python train.py --n_layer=9 --d_model=448 --n_experts=12 --experts_per_token=1 --d_expert=512 --d_shared_expert=0 --activation="swiglu" --moe_layers=[0, 1, 2, 3, 4, 5, 6, 7, 8] --router_score="softmax" --normalize_top_k=false --routed_scale=1.0 --balance_loss=0.000147 --balance_bias=true --init_std_router=0.0141 --lr_router=0.00112 --n_head=14 --n_kv_head=14 --head_dim=32 --vocab_size=32768 --norm="rmsnorm" --norm_place="pre" --norm_eps=1e-05 --positions="rope" --rope_base=10000.0 --rope_fraction=1.0 --qk_norm=false --attn_scale=0.177 --tie_embeddings=true --parallel_block=true --init="uniform" --init_std_qkv=0.0303 --init_std_o=0.00713 --init_std_up=0.0303 --init_std_down=0.00713 --init_out_by_depth=true --optimizer="soap_variant" --lr=0.0025 --lr_mult_o=1.13 --beta1=0.95 --beta2=0.99 --lr_head=0.00551 --grad_clip=1.0 --warmup_steps=200 --schedule="wsd" --decay_fraction=0.756 --decay_shape="linear" --final_lr_fraction=0.0 --batch_tokens=131072 --seq_len=1024 --doc_mask=true --train_tokens=529400000 --steps=4040 --dataset="wikipedia_en"
Below are experts of layer 6 (counted from 0) of a mixture-of-experts language model. Rows are named router (the router's row for the expert), gate (a neuron's input weights, with its number), up (a neuron's input weights, with its number) and show model dimensions 56-111. Each number is 128 + 32 x the weight over its row's rms, rounded and kept within 0 to 255. Numbers have three digits each.
After each expert's rows: "mostly gets" lists some tokens that are sent to it at least half of the time; "gets" lists some tokens that make up at least twice as much of what it gets as of all text. This comes from a sample of Wikipedia text that the model never trained on. Tokens count by the router's weight.

# expert 2
router:100172127068092104137111172113070143144133123133150098169099049082175097121173137124177182060148080118099085106084086113079103159087115105133124175169120174149123133188
gate0:174141121149117181062155185132130125088101119136148125120197113085116114105151076162111068169119094156186124133165118073123122103125138144183131170101115093136115123119
up0:172101128085127115092110137117128183102104171055115149155149115114068117145195147099100090111134129157132103127124069106122121104130190128137120126101084156142135150139
gate1:128185173118160149156218095186114172077162098121154115077043155099080167130161118102108112127109136153129166135155173101127157101075131113072169161116165085156163138156
up1:179156124118078115087097181129122123118071124122120113103161137161116115106120060096139150183090099050086129111167155193199062051122135198119138175160129146162094118141
gate2:166091072112176130071110100135177166101111117189161116094094151096186139159144120129071115161097144107103170103144148087105076142163121128094111151183093165102120110133
up2:121142145123150077124194199085126152145149137103116083078121128106093096117134076147108121127133092100147115124148186143124137089152189175127109076071099127136133145102
gate3:123121135118086110123124189101104110190121153130163085068123108157146126112158110144133175176162151135215084076179117129150131080124099163137122125147095139171143113076
up3:089113089121148140129125145073086133142064152192098085109092129160171102152119086153153132162179137137154146077175126104148172135141104140161128108159132091173130086175
gate4:137092088124061154150136099176096140100160125110157113125118095121170103172125128136167132137081086157172149109046163090181118185089101121172139086160096166091108098107
up4:165119158137164176158146111129161157137119157117132158119109125137098143133072160140085118121204075095071116144146160136143150132200129129142119172164120124105126149132
gate5:148195133113146142126114079169157122155107198133095146070170102143088149078160122137149122151155082141140104160070109178095151136116158072120135171131105139163096135081
up5:112105165161168104130110098158129122085132123099135094141206149149148099093192171112133102157158121103144127100153147122168131103145068136142126191165124178107110116084
gate6:158187084136113132078122137087154101141154231168112170142116117150115126077104146171172135108182127123162131079127100152138095152153174066122111099166107130080099125129
up6:102111130165105149107160159119129116142099209183137112138149096109158133074158138142127113104197091085104161165203131094054119156170164116102143139121101114118146147148
gate7:066179120080103109100112061107113176135123119105150141161101105155167135115171146105088161112157152120135117132116145146075175078095080112160164135098155115166149129125
up7:132083155081145143096116120127130133190081154118165113114132192139125093187155068181132126105141137135114122130127184109096045174130132145144079110134127119150107075134
gate8:161147061183135204124130096161162121123093201079055121124111114073129143130125105108116136143154112135084151170146098199076147100189112125084180082089091162112099129112
up8:134150129132176115118108089156145156139072163137073179134083122095125136116159114115147129033129139122069188155134134187078181075122112165093148131150080177201094085120
gate9:132101170131178126094158139107108103131159132092125118153159111113122103092141109155155105108153141093133125146107079152071146178122155093104090133143119055127098152185
up9:183086102183073114155089123118124171057164163099144125133145141134087103085067135116126109161126088110111067135178184151158118063164136205047178135099144145132169160164
gate10:103158093113087097101085147131105119181158192103147130164093110075120162098187130146131134176133172118116143172112121111140130156174103135104105126099127169172101094096
up10:101157111154154157163090132132139125102170095105139171183138054167120092138130112174082104151111110140085088097172152108144173097173154091186166199112155131081195114143
gate11:180074194119143130171138111170140172118058104135097134144145164091118189085214144164153126136120135089179087110140145182126143168110187117141166083151123139126143117122
up11:113119166103159091166129177144157060135158084122106115125082140094172056193133154133141120170183112106092104109117173132108133131133140144151144129138138110126150157151
gate12:134132150153134102161099135097112124082131116085138055148130120114173157079147158077048148138132089125095083076121125143167130140129168158138159135095089160138110126165
up12:105104156107096131164077108110142115100111150156162140146090118119138155100147114145091135185110078135094134176144095162109163111119135107094148147120158159119133114145
gate13:120136139142163115169168126057177161118105135150098114167137121105132185143092124094182178072145128125149154095121182078102118108131159171095120083172115106132085146158
up13:105039129122071131110162131141111114101170137130107126105147114152082151107199121161129101128076161085152133115158160130140111125087114164139064178086183148140185116120
mostly gets: "2", "1", "3", "0", "4", "5"
gets: "1", "2", "0", "3", "4", "5"

# expert 3
router:058151164114092166125136173181170144136166122089096124141129118151123127144091162173126060158098127156144120130075136128102166150060157158154196158140127087113152138166
gate0:095144144178136162107086138109043104096163143118128135102117137132091122141071189173109107158120125151195158110164178090128173112169136150069206210136138163105127073123
up0:106105179111175108145075096120066179088085131117122180097146141149157109088120139117124114124122103121105101113180157181121199147098139099104100123155075117156169096146
gate1:160195160140091101116145135157156138113123189130185141098116158109161123120155096146148121098108116123117122154094086100134130117132106086143083077201125159145190114116
up1:179129121163137127163144161158129104196071152094091093106073201019105119147090143103135168148093101099081178132077131121097159118107143180171051069167224186162125106160
gate2:131094079132115168103141116112123151090126134130160082145164119103097101134140155139097116164087060093084148096077090107147186169090120135192120119090120200135095164120
up2:142097135136141117108118198120166162110131131121085117129140163157140126091122149118133115154194174116164138081143148180125112171117135132099111071132149096145093155155
gate3:150047096137132104167145087124123117171138129178035178062085165146080164162122108044122149129178162116100087168107120158176118106143096156181061144149139103165145153075
up3:188139055060170140150154125112138120108102131141084170147071099138116157147105107096149125174120112093145141111140116090177117188136155118137148146147077169163117192106
gate4:114218110144146150126117147110138145083085116189060155108183134122135092183155100040161150128131142138173122144135143087150093130160175175152103124111111018109062138137
up4:153135065158138112095154168102134169116078108107091138170126190129169174132170079092100154108159173116135103143115120134126121148138155160131171131079092083110081122124
gate5:091080139123146099148145172071167092138184151124153087130114101096119152077119178115118150202131104102075113083116125136143149116116149131111148138163159070106148092113
up5:165126161131164103120142155109188055123085129098103083132159155137082115131123116056101113128168135155108124154122137087185177102140107127104140108173133159093164092096
gate6:164166161204113110135056094156156082118115176099182146140181150101133135088091105124157137135121084146136102161145156121111115141115116082142180167091142178114165167125
up6:145149149112084135108092062181142093122181143070148142155149187063123128086082103111100104101095137120148155100159149101099122130144089110106205170165134107087207143100
gate7:103078142137193115131127063120161126184104196170167066055174133113134177146142196137105112144081122098119077088165172072145154161077143144106122141137117142161174124148
up7:119117096112116119142173169150096088105138121130119130136165166066164120134116164120130120172136127132142104131179139109115127050149137103136143120085141129071122091153
gate8:177152089127214049150081078101125078102103121125103082197154204192173107076120117059135172178134131122095151119149085107145133107149187156161136133193199119132115144127
up8:099129114082167121087129080108123057112108149112135089088139102113184108099096139119149180114163144102102145119030210110111177100116130093108040123135144123150091145086
gate9:186103141087111149118113173128154153134131093175119137100056139184147138135114145166193125123081090094192170131104119088185132127133092132106122142091121126091144134065
up9:130129177164125158109120141102125130137155124101090154137102123148092075174129095162115103138166181115154168196112153129149099103118206144091148080085079134129102150146
gate10:168141084141153189151180137142125113090144151141134143120155154086176142142105128142164088170110128116081098164159095112097156128141133127183133161178111140120174161138
up10:173147154109145143131099162130120113094164122119114163144133113104166124140075124134145133134115119135056125110114176111047088122112161153152120083101103158143142138171
gate11:133119107139096128148201093159147176186158193081125112174113152095123130117110086107139132143224112152102180102150091174081086126114166140173151213178103092142149136145
up11:149155165114141087122118169107095141188136177131081088158133175088134145078111145157135103100113142093139118142111043104094164164180127104093128101124109104135084080047
gate12:125116081147110071126113164151109171078114106136144180063109183185116143046088150172081124158077137144145157104101134115161114170133121098139117128124119165070177050131
up12:144126099114102159106127102047094177082117126103067146148097102123119153095129142151141101177163070161149100058149130126121161143139076087151119126131144136166099101095
gate13:113122137095137160137131170116131132121129150124099130128143051104149078111103087200122066118074122129123137101115144166111104157150198145125119191134071199108095105113
up13:159132110154120176161118112137162104116163133136140105133103073163095156122039078100112093150159149154157097193147127145074196101144116126078152102084119134097175084107
mostly gets: "|", " |", ");", "=", "):", " —;"
gets: " |", "|", ":", "-", ";", " -"

# expert 4
router:178091058138103181114098165163129147155119181131105149061104089156121147128110066065112168153133148145209180080162105085130150164129080233113138112133096118103120101107
gate0:141121111123102115142123170097136072091085096120102121167070115161146128119164111141183140059132157177107161107116144126142085141132095172171129085079076163147130098128
up0:096187130149148130078120088093143144161163123155167083111163149132093126179071152115112152203050138120179097109130185114107117110112151142148134126148128120136167150147
gate1:157107149047059088164166131109211139192149117136169095094136155062110075157134075169150126126147107148137118163112113126070138178159183110116187123108111123142103098110
up1:129148107145143163128092142146147141143199112127179137088125092158160137140140103147162158166159130152108154122084102121177106096157107135178121106131134112052086185100
gate2:115138164102096094102094084138083111086144143116183102080127142157105104105197133146153109125122150069155166121095091096111160112122105141091115119132157109118143126123
up2:100136149169198137123165134137160091109134116123086165132189117108121142153103163126148073151143147124121145145205196153167077078051126059184134094087080104129142115178
gate3:176098107166105091129079133110133189144116089144082130115188142102131116177125150134122100139158153109127096107125143076116151144128167088074138161113154132122109125150
up3:113128138141146231195148103145136083141154200131099110089140138106123133141161115164074152165156109107096099088167076119133157116147135124112077055132148089118120102111
gate4:179135152069086114086138118171129157141114147127155113072136134113156181126141156124120207163127100108111130097119160108165114146159056093117141103188162125084104122106
up4:092076110144110104132167159117075112164161134143136124166168137157112143185110138116132145108128165157114095155136104142144109229144175172162063144116075091120117127142
gate5:149129158115103192127097215043143114093094182118178085170167178131097108106124073135089172138079122081119132130151121078143118074132118142119145110111082074124141118145
up5:140078142131116122129108063221132114144138076172086153137075127111126144074131175154147091091147149116096128101128139195051149165142121070164124070111131145116167118113
gate6:086117103112133113047138163156162153043145132169078121110140142120082173079159156083129162149086138177166112124136173169073195161137075073090167091180161129137150094165
up6:147119168078181143130116097101158160116199160144132130141092169136102121087147179118087189139120112179090146123158172129120195140144088129142167115192178117098177141136
gate7:130139154097079104082086161101109175117113136068008160076123128162141107145107119083157129147142126144142146135193137107137123132116134108099138114125112112148189081146
up7:089124099127059107186131154174129121113137152107049164141144131074151134150126104132172136134132116121126190123131082140195201147154135155102186145141064139133148127100
gate8:107158146130132125116067137120133164110142136106170091106147143120129157096078196147142131115120142123144139112096123153144165140111174142152109115113118126151091148146
up8:090098125126094127103096112170082121171141120103066129145163122108127147093158160106075145148118121153109112114129110085167129068174174085117127161140105139156079101169
gate9:168143145095147117089114161153114164151115139108117087093123122091173169116129147145132094072111160115094182120141099119083082178097098094089154101095098162139108100124
up9:140145150126066111147169158127122168165134143049140146163102156122096145140148070144141074113173129105214146180207114153205156106102113155109153135127160145111087109162
gate10:127150085105131171092149141161159130132115148102033091128136158115139197138120138113117159101062066180219123138112128112150116154149046121069088157105113099169058140055
up10:132106132134103155141121091127139133174184127118159031098158123150116063216089130150154138130135093103135146156186135041150144139117170177141137039141176126098104172184
gate11:098190097103140080145167118141152109111152120097156124131109118159135045100099086138144162156088130161151090123128131114127098121121124161145171143099097083155125145175
up11:212049109165167171091126154159135145144087123161118118140140121123118154145192100155116115161158118091080121165102155125110114192081155097142106120096141113117124133104
gate12:108145142114127106142156122100161103100068155162114112097096109155114247139112164155136123125112115129070140133063116121090099156110089119116080145142139087095190106127
up12:148137129165084111182136155120108064155112105146162129121131118138102162123105143122118130083157133123090147164034123096114136128105099101122114167171126147144167113090
gate13:157050152071116094133126057101087162138118102166117091139134139072150115129087144179142116158146128135179166105129104097134130186154145104175138103162133081156119183146
up13:126102178164182179099137109100182125117165099121111093150163133126189173090147105149137113160138112077141151074121161114088100163136140081148168102125183104133116151159
mostly gets: " (", " Preceded", " Location", " Succeeded", " Genus", "   "
gets: " ", " (", " =", "(", " Location", " Genus"

# expert 8
router:177102062163184102121108098159098108140108094128164130089149122183129194148096110131107163112120167083120120137151133122122137138173174123086115107079125143150111100074
gate0:111133068145127067188065114137089120132179102137129076133101165173113140153150142092120081131089149165144150101132174103149127131135171171095107109087128102119135128137
up0:187169142151109151172118153149125075059107183089162151103150028103173185140070119088169184108108147150177176120128124135098225159155153156186094140136179095126099154058
gate1:121117118070114105093151109134116150101142131149061167112170153126075147118097118147156142084118127129123198145147082135106103118143152151139150129046131120152108166113
up1:122115113088117102073140122116081091107104114165123157153150067135134141148150108114136123158056118070115169129110083133148089180080145154139113153091155097169148143125
gate2:081108158139163147121143133156104123169154144143106144112170119042212151133150148192137124139138116146048171073108218137113150078095100078131155113106145108169156115097
up2:137137160139141169099156180125098148148169112153122121103156118131216160170109127188104065198091125042140125119156144097124115143148120121127130094132154080077115126094
gate3:101107098203154134126110069150185070166182092061094145201103123157202150079109112089169190116100148104142138141144112187111159042187108091128154153097128094095109063125
up3:115145116122194086125083108115123152121145142051072084120091115141167144090190138126183222161089162136107135144119098142100098104133156114091112102080174118113073109175
gate4:097136154150151171142122086121115181145113079117079093159066146173118033163094121175065168167102081113102115131150107159115090126169137121129128101126151106159120114122
up4:182114085140142078084093180139120170129063131145122160143089062135187206131070108132127118127150129163096078096147134115100121160164116119163216142140061088087087142129
gate5:174096152129146134108129134147162130082163105080150188181174170160086093129134157117061114118157130092106121139166185093113132126099169119141125114164121135116142100139
up5:095126150108082091094121072136128081137191135108109127126115163131139163121113159098128114204167157091126133149126151116100109135095146150148080135190143155137136142092
gate6:228090096120164202134066181153117115187119198137188130112149074150130166101133136136085120121085156105129134107146140089189142118144094133090160132148064146100158161088
up6:129126155100105111149127120104145152089065132093118099088096177126130116094127114084081148168123165148117106129097069123116125143130139109147123132146199172131159115171
gate7:078181176130139111132170105135139174166187136145167127153137127104173131111129133102168159120164174117091071148114148161138116123125131186111157145154109113169109114120
up7:122183149111196135092146154107128141118133205187136147113113145098117042139110143166117149119202178086113127136130130157112043126171095143140089095140097176218109152060
gate8:116111113071115147140139100134117176101107159166157112135142146132104105173092141134178106109174203047155168209096120105102110141080105088169121127077137106125145128136
up8:174143101117109149107107150134148141154174141154128116114177112068153123144134120107151134142128178146135116178067159160171143109116095107157151195144164201189090108113
gate9:093127157075120114144159096124168103170150094078136108150176114090119137122197127090177126128117112067146136164097095134114101153119153118175102166111170140087130186143
up9:084091139099151138164114050121140057177155118092118106116152122080158193111168171101136116139138114117110140199108123106182114125127150083152135196109155038162123181131
gate10:148093182137146132164074131132171089167066166189147079189121093149173108153105119169124111103108132117135118172179161098129079160089142123155128140165099114140109125112
up10:117173120169131110162144118119154099148150124119143106124171086114082153120123176160186106168169122157126147118152116140125133151173110130112125118106127105098143152095
gate11:164065119098127142090092137106118127113123067163130108167119160129159158100126133156155085127132109066039108154129166081124105154160069095160190125166093078113100119087
up11:099109042158178056146119048133158127183119091122099129155116126175099109140132096183137074164064140148179104105147152174133181116160127192120169109091123142097135101142
gate12:178127135119073107113113115082172137054079155152133121080140085143117128159186191150112088163086107090104105169189125130155175089102095142127141079096171136149132150070
up12:120135145174094085114107146139141109178088075192134132086104140161160146147108152122132155152080173117114140097152155121150118155102111124112055177095114169081141145135
gate13:162061133136122197134123044099131196123085141109161129113071087079130107123163125143168099178169143159054154125097116113124114129111144104104103120155207137125106174108
up13:053101113189152142130133172122119168103158171116140120126094125128059186186135114143111156126097143123072128145148126097096095081096175103097145141059177095176103123103
mostly gets: " part", " al", " re", " co", " un", " s"
gets: "-", "'", " \"", " out", " part", " p"

# expert 7
router:150136125107113129088112159155149147083114123124141172161106095120129141112054168174133140119102185110128165126076143103143118099132095105198119115101116078153158136045
gate0:139126105107122099079130131168103088159123069126158104138151092127116086143146132187121139156137078114110118112151123142158118060135087131138125128138136107127115095117
up0:096097113147089088103124086167132173210137119091052159115093068069161132113115128182159164178099115181146126114120138161115156175137090151142106116091095070136133033168
gate1:240125172126077160114128134206159124155115144119099133181108116111138083108187109134137152138153154186172129108117165110215159097087102132111129116100090068097143150129
up1:178097146096074155163118106199165113133170099129119067163152148178089106076101099133107102061208141159129143195132197137215156130140110113167170110077118173090137127114
gate2:070159220117112112146138179097124151134105098143096175159077126148131163167165160165137122118142105074095151161190130117094118099136057170165161112128088092201091101133
up2:119135106183140169124095093146078109180148164117127164092122110120127114136113099182141150112090144176133135130146157119126167178145161130108086128107148236148095110117
gate3:129111088187124148080171171151133137182136145095146114146099140094079114126128063107172094106158181107127144167085137132159124150110134120128123136120136092119064154124
up3:177123078129135129143112114134138166090132142128143102148150180116165140123113133084139092187118105123154116113092130129108094061158123148094107100136123133113174138087
gate4:089098131119100198114108136097133112133096122117063161132123115129153157169118143145144159087098071124164152153118133098106145055122078157138163120102093156133190072145
up4:126163137087129136167183146178114064138090187121185074165080152103113149167165112110134101081161169126188107128084114139152079138089185124088137111132161126188198145140
gate5:201175160101105113121099182174169099143119164168129125067148145116164125125133132108137116140169137131124134152094150168134115106171131150154139124133119120144153087123
up5:113173134095087153072118151143091132136118116147106127156162123076124167138131183069171134123157112127077140158143107128092150097131110143111141107166114131126150181075
gate6:137057150148140148098082120169155116084129151113187097130140145109178057190126151096139123117220224109113170114164161128144099158163102176137137110098095136121052162091
up6:102077124156101137073147152107118170182071104129092132121083138154096100195141106131129111112139138101136151137183114177054085110130148173113128124098141174157139118108
gate7:204120147126160145081145092086177196145197123058101126141151157101089132142128131150178174141121105154193156104102110100163113162084118155140208177160113096093139112075
up7:125149146171157112141137129214194122125145073151184137124060098136118139142089160130182142154127121147141144133121092112155112129143111118171134174156073099087064140098
gate8:157123138129098166132139130114155125147102096100111169218074153143142082133197170163134141176150127078156122121154146138174175103115118124181135098138086104146126139125
up8:097153115158160148138129162173065220112118130129165034102169135066106112107131142131160147135115178189165130146119151147084154076147080143100119103159118152121129146131
gate9:153148166199098113143054137136124115141091165123133168144123141121145137122162137081160140121122183162137102149142164076173122147109112136189116074139133111174102150081
up9:136083183114134150131142154125151094131156134133159138114123103144125176105132180098142106097128127158223135110140138093103062145169108071129150127088152156113150061154
gate10:103100106142161159199129080166109146135134156200133116148201150105127067129100113165146130167115113132114141141131158073142125122105156133152136075138105161106156159155
up10:185154151093083119067088082103148135107109113122094117108082115112126146079079092064112142165128179112102116115125132184085131131085111126117071219103115125079157107096
gate11:123165107109160139160125126175150047115147068103138123155138137106086160138098102105188146141099113106051115128078151115069145144129123145117122153113138176140106108153
up11:136099099186156144129130100067065151094064149119158110089143078148169145107154115100097120098196187103100121200119075164136132148143151153098098109136199148146152114201
gate12:170095142108163114084147115163124149102166176158118109134093149170058117060141120106133156126152093161099136133096133103145160113159119148117150167131082142077128059082
up12:117154092041066150179123126146141108146139160076093090076117116155120154135139105110136129161165182076067063164165166190100100100041156128071114133100149102151139132148
gate13:210108140133150146179074142153126156093133095106134192154202128184170132162115080064177150166091052125120112105150108088109127090125132152121134147166157099045150104124
up13:145166200140127058090151057067125114150110138104126172106100134152083175176111198108102131117128156118099146129123102071155167125124142149140088091142118083168155196107
mostly gets: " its", " the", " that", " this", " which", " These"
gets: " the", " a", " in", " The", " of", " that"

# expert 5
router:105192109154172111111151105059062127045131086105133136140125153107077076070112176124143069148193093073110156156165143147136151154163134104179063110169113097174102113189
gate0:097119057144159142097127141132188140128080116122096116114089077140173162150069144100146118092070089116153186153096131110133084112163150124154112124118105072135116135088
up0:164153117137129178130121084091152146147092133131070119154171165137131143114112083102172147096085101117189143132080142077173151107117116118120088154138131088173120117200
gate1:139075099123145115112150152087162136115092116154139146087079141132140119134136120089121107143104120110111088138202098126085079118086228143056088101137133090148102101171
up1:111127149107132123121107112078105152113115157129165126122140140132134107133066180124106175177159163153068180123127126109120082084126118150115112113166128160158162099113
gate2:142089168105136110210137094134171127139115140083140103206124158152158214138177101157067134088167103111117123096077139163164152097147121104162116101165089106212186106114
up2:133150156144106048089142092127100100080155109103160093124176093177144181126136122112149162137133101077121101104125095114111125145118102126255153104145114152114129101141
gate3:157132114119141137145136079117122148067134162138118095152132158132134141127143128120151144111167168113144215185128117115162092148113128144111139072149064113210200103079
up3:196139123161119151124119142140115158091108141166172120134106182104134179121125133113181099142151144094125155120076088114104175094164175147099205121089144097145141153034
gate4:168129142095157158122179154141122120169139142133115113119164124196059164079150108156152166113104130149130120144132029121119120121180170181150213140140124027123150161164
up4:177077093106106146120177135104124122199149117128109164126212125128121161175096130140123136153135105114080141164140124103126132115094165114117149125136127121079105160159
gate5:123148109151073115170126161130108087112151152142055121195186143160128127127111121109144175165198128116155186113131118141148118163131173224121151113165123142248133171132
up5:162107081182173127115106189213139142097157120146143119134132186162154075173179148122131154206187111107143103179118138148065112100138092122166097148147124146106151124158
gate6:137086120145126127122116133107107171124109157159104122111136083039118073135092123098132151083076097154111155112158145088142090163083047117148178151181131146119133125091
up6:119156103100071108138078133118141185143108129130154066096154151156089140171085176134147093144122116136048150104126142095078149124076099082110125135101133066114109135128
gate7:162166075133084169125141131118127142081107157126133084150064138153134122041118107182173161162132129125125163076128091164124086111136134133106114051135123132129119116129
up7:080065175149200115166104121112111126131136082128098180121165085164115127170142136070157142093123123112157127163117128152137145151084099091130127206105144060125100143162
gate8:151146107116119126112138105172105179188103123124202159138142125136164144115114164172097159130136104194125098087128069203147087098103176105139112170134088105153078113132
up8:148156126092197132095096162155087091168126144052191162184096139044099102119097182132135124166128134161103166053099131176111132150150148134142120191164130084100113120106
gate9:157135167169147148089143147117134164108100126114120056121180061108128067117140134217113152178123124118154114109114126082141151081108154157120142105128135085184121134122
up9:150139136170165143101158135198126103134138091144127115174094101116118121131072086106121113074132158113144110090136134171030102102166149128157073143102117096154110139177
gate10:179103147136081151138126124123100120138191134148135105159135070115090125100162149143136067105107103106159111151127134112097117151140105170186142111081137161043099136126
up10:088134198072131122110142088137163140109092110041113124182090154100132097140159183204142103172131122077145153113146102106101150092169133181086192134124089129056102123142
gate11:104165165149183150102128176137152109121178121097126062165101138164142170149137153185128144139114237109065073104094161148166124126082117146072134112105152083098100120081
up11:140095147128127073181133105088207082114161139168140169088132042177175103132116153101146124068101127143174117099137125160135112106141070151124150115106095139114101128087
gate12:139140098102107172112117059125085075114124103095192132142164143104233156106124120145074113111094145139162120101073113149164124084122152132154103058129095102118097108194
up12:094145096164096141093100097097101059128094110105113109076134099065118174112117180172091184112053116147149112116141089146162097116103075126106104081100109128099160106207
gate13:089144077124143154115174155112174096161161138150132101136133158132181077102067081069101112204176098178116097111190156081128113151124127133082119097145117119137079127130
up13:149088145112135181127110115140089058131140152129155142085126141063095164117129103127139136208130127129161133125150048140146103115104086171098098108151144131141115143162
mostly gets: "\".", " .", ".\"", ").", ".", " located"
gets: ".", " was", " is", ").", "\".", ".\""

# expert 6
router:120129102168150173123111159189106175154155092098179124141121142123147160193106135132122150060104098141142085141115111170151170162130143114184097162155131097074132172108
gate0:131070089179129144102136145150164151097102111098104119134147149198123125119138072129079121105155135108126196163149119121136112127127110085129120122115151111101104142131
up0:090133110159120098080161155158085144137142103120103097089149152125119153131140175136104192159078153140217138080115132200091176124105168163113087118123109113161120099108
gate1:116080121151103207177130189088147110121149130130119134212093126126153193116106148126109099125089074073140123181037085097135145124134140147062121076124136072147115098137
up1:129109163097140143139173173101082143166070103120106122114150071115109140091126158112117146171110065100132143116148091121103164101187155134106123080087179035143124092107
gate2:155106114104101140123160104150106105155101098141135110148127132120149117127069078126098138076116085144108081142098113124157137073084171107055109161093134124125153162118
up2:135156124137134162142144144140173113150119087128166180158148129172192170142156067081164082189106063098108169119088148193149173133082119110143101091133191138074134181123
gate3:133128121145070115120109139128143065162128122091127106135204108087116164174181118076120145145107115112123158157147120200132155175146186141118123097136114049089103118102
up3:120088070147102117108127197114106084138182108152158129115157153089093111139124110163158116198092092080071142138171086119074073199105209112124146149143100060133070130116
gate4:080079115128031149118131151086148121138108092161128091135141158125124137125109096067212103148080152113128136052133180111132123158082136166156168124106170152156166158153
up4:063108177128111146084146094154173129109071088127131073179157172132115119129135163117193133116116126103123147120111137142113105131152127103127168147146116153173173124168
gate5:079168134146109157114174124165070144147138048110093225116136180134179107160137145095153125219140121195167082108171148146123166135143126136120168154147108141150154147095
up5:172113063110105128136082145147070090102118107133115110096164153081191165177127126074137126147111126134142122129129098140112151027138158146096160171120133172180166073141
gate6:076150113110118093103131122102132170120103129126112097105097112154123103133153112089102120143134153147145148157135141167160137121105121084067129098113182114117151057167
up6:134201092109180143110165125182098127128130085209126165103085120110151161152068132084163074123144185091143083121158184087132192187108135121164131091139158142172116103111
gate7:129127153157138157077106083143121165119180135062080089131155123058105098166064154116195169118112106122132136189124125099134178099075136107109176110202155111070131152103
up7:087147161137165095138113066117145189152108198145138127109145126177060106151106096125138129120148101134137141148129126190070136201132147088081187129141108161065095124151
gate8:128065146096137110084117168136158101114128075171132126142210129141177148143183101171097128112165196131150120124117124117164143134138142117127137124108105090117144124141
up8:173100144124094170093111164173159029122197121171078111185101100163118113118088132056087116107133204127150122110091138168084097161163198115142200135105162107198164116172
gate9:096104128153164215129147133149125114114124043144100120117135056139142101125138141155025085137089129102099135127139176135125139121143129062088131147112140092186092177151
up9:060122077215140116150172082087100097129087140145119070078106152149164072108117176118095101163179147092109132100088186113152102202120127113177125078164146119127103101101
gate10:152135123132136100158179176129131136147119146141142114195153085130116130090143147130180134139166134110161169112120087116113180132104135117114118142105120125136104121112
up10:165182115134141108102125119112118072163116126157168196171131138176087125144118159105189162160186058097114154174129137112107086108120086076150068131119128112185091093107
gate11:151089129109161129069140088131077105141158115113102118181119128100125149133105094081101102143158170168102083151167131123122107142159099163141170139158132078129129132096
up11:128176164142173175146123115113155138161128183104118143126142163155164164162075126120119134116135200117102160088146098135149210195206123198078210141098154139099125162121
gate12:132130160086110088147116109094139139145134110136095142140102192113144082223218156093116119203090131123070172196147163130139111097135203119149123163183122118119090128154
up12:094111098106126139133104116085072190153157126123089205096115151103118085149166159093119093136083130084121122134157159177113105123109101169188090140156128111152086166210
gate13:102133187186138113117155101145107108169126121053095175123156181118101192160108055144130168151136096157082147157165110129179046143135142116156078147129144167020138143109
up13:097174137169135144176143089153118174176097121137119108169121128100143130075161176149158110151100127144140118124154149133131165128158160080179098147123133123121072170104
mostly gets: "==", " ==", " World", "\n", " ===", " International"
gets: "\n", "==", "===", " World", " ==", " ==="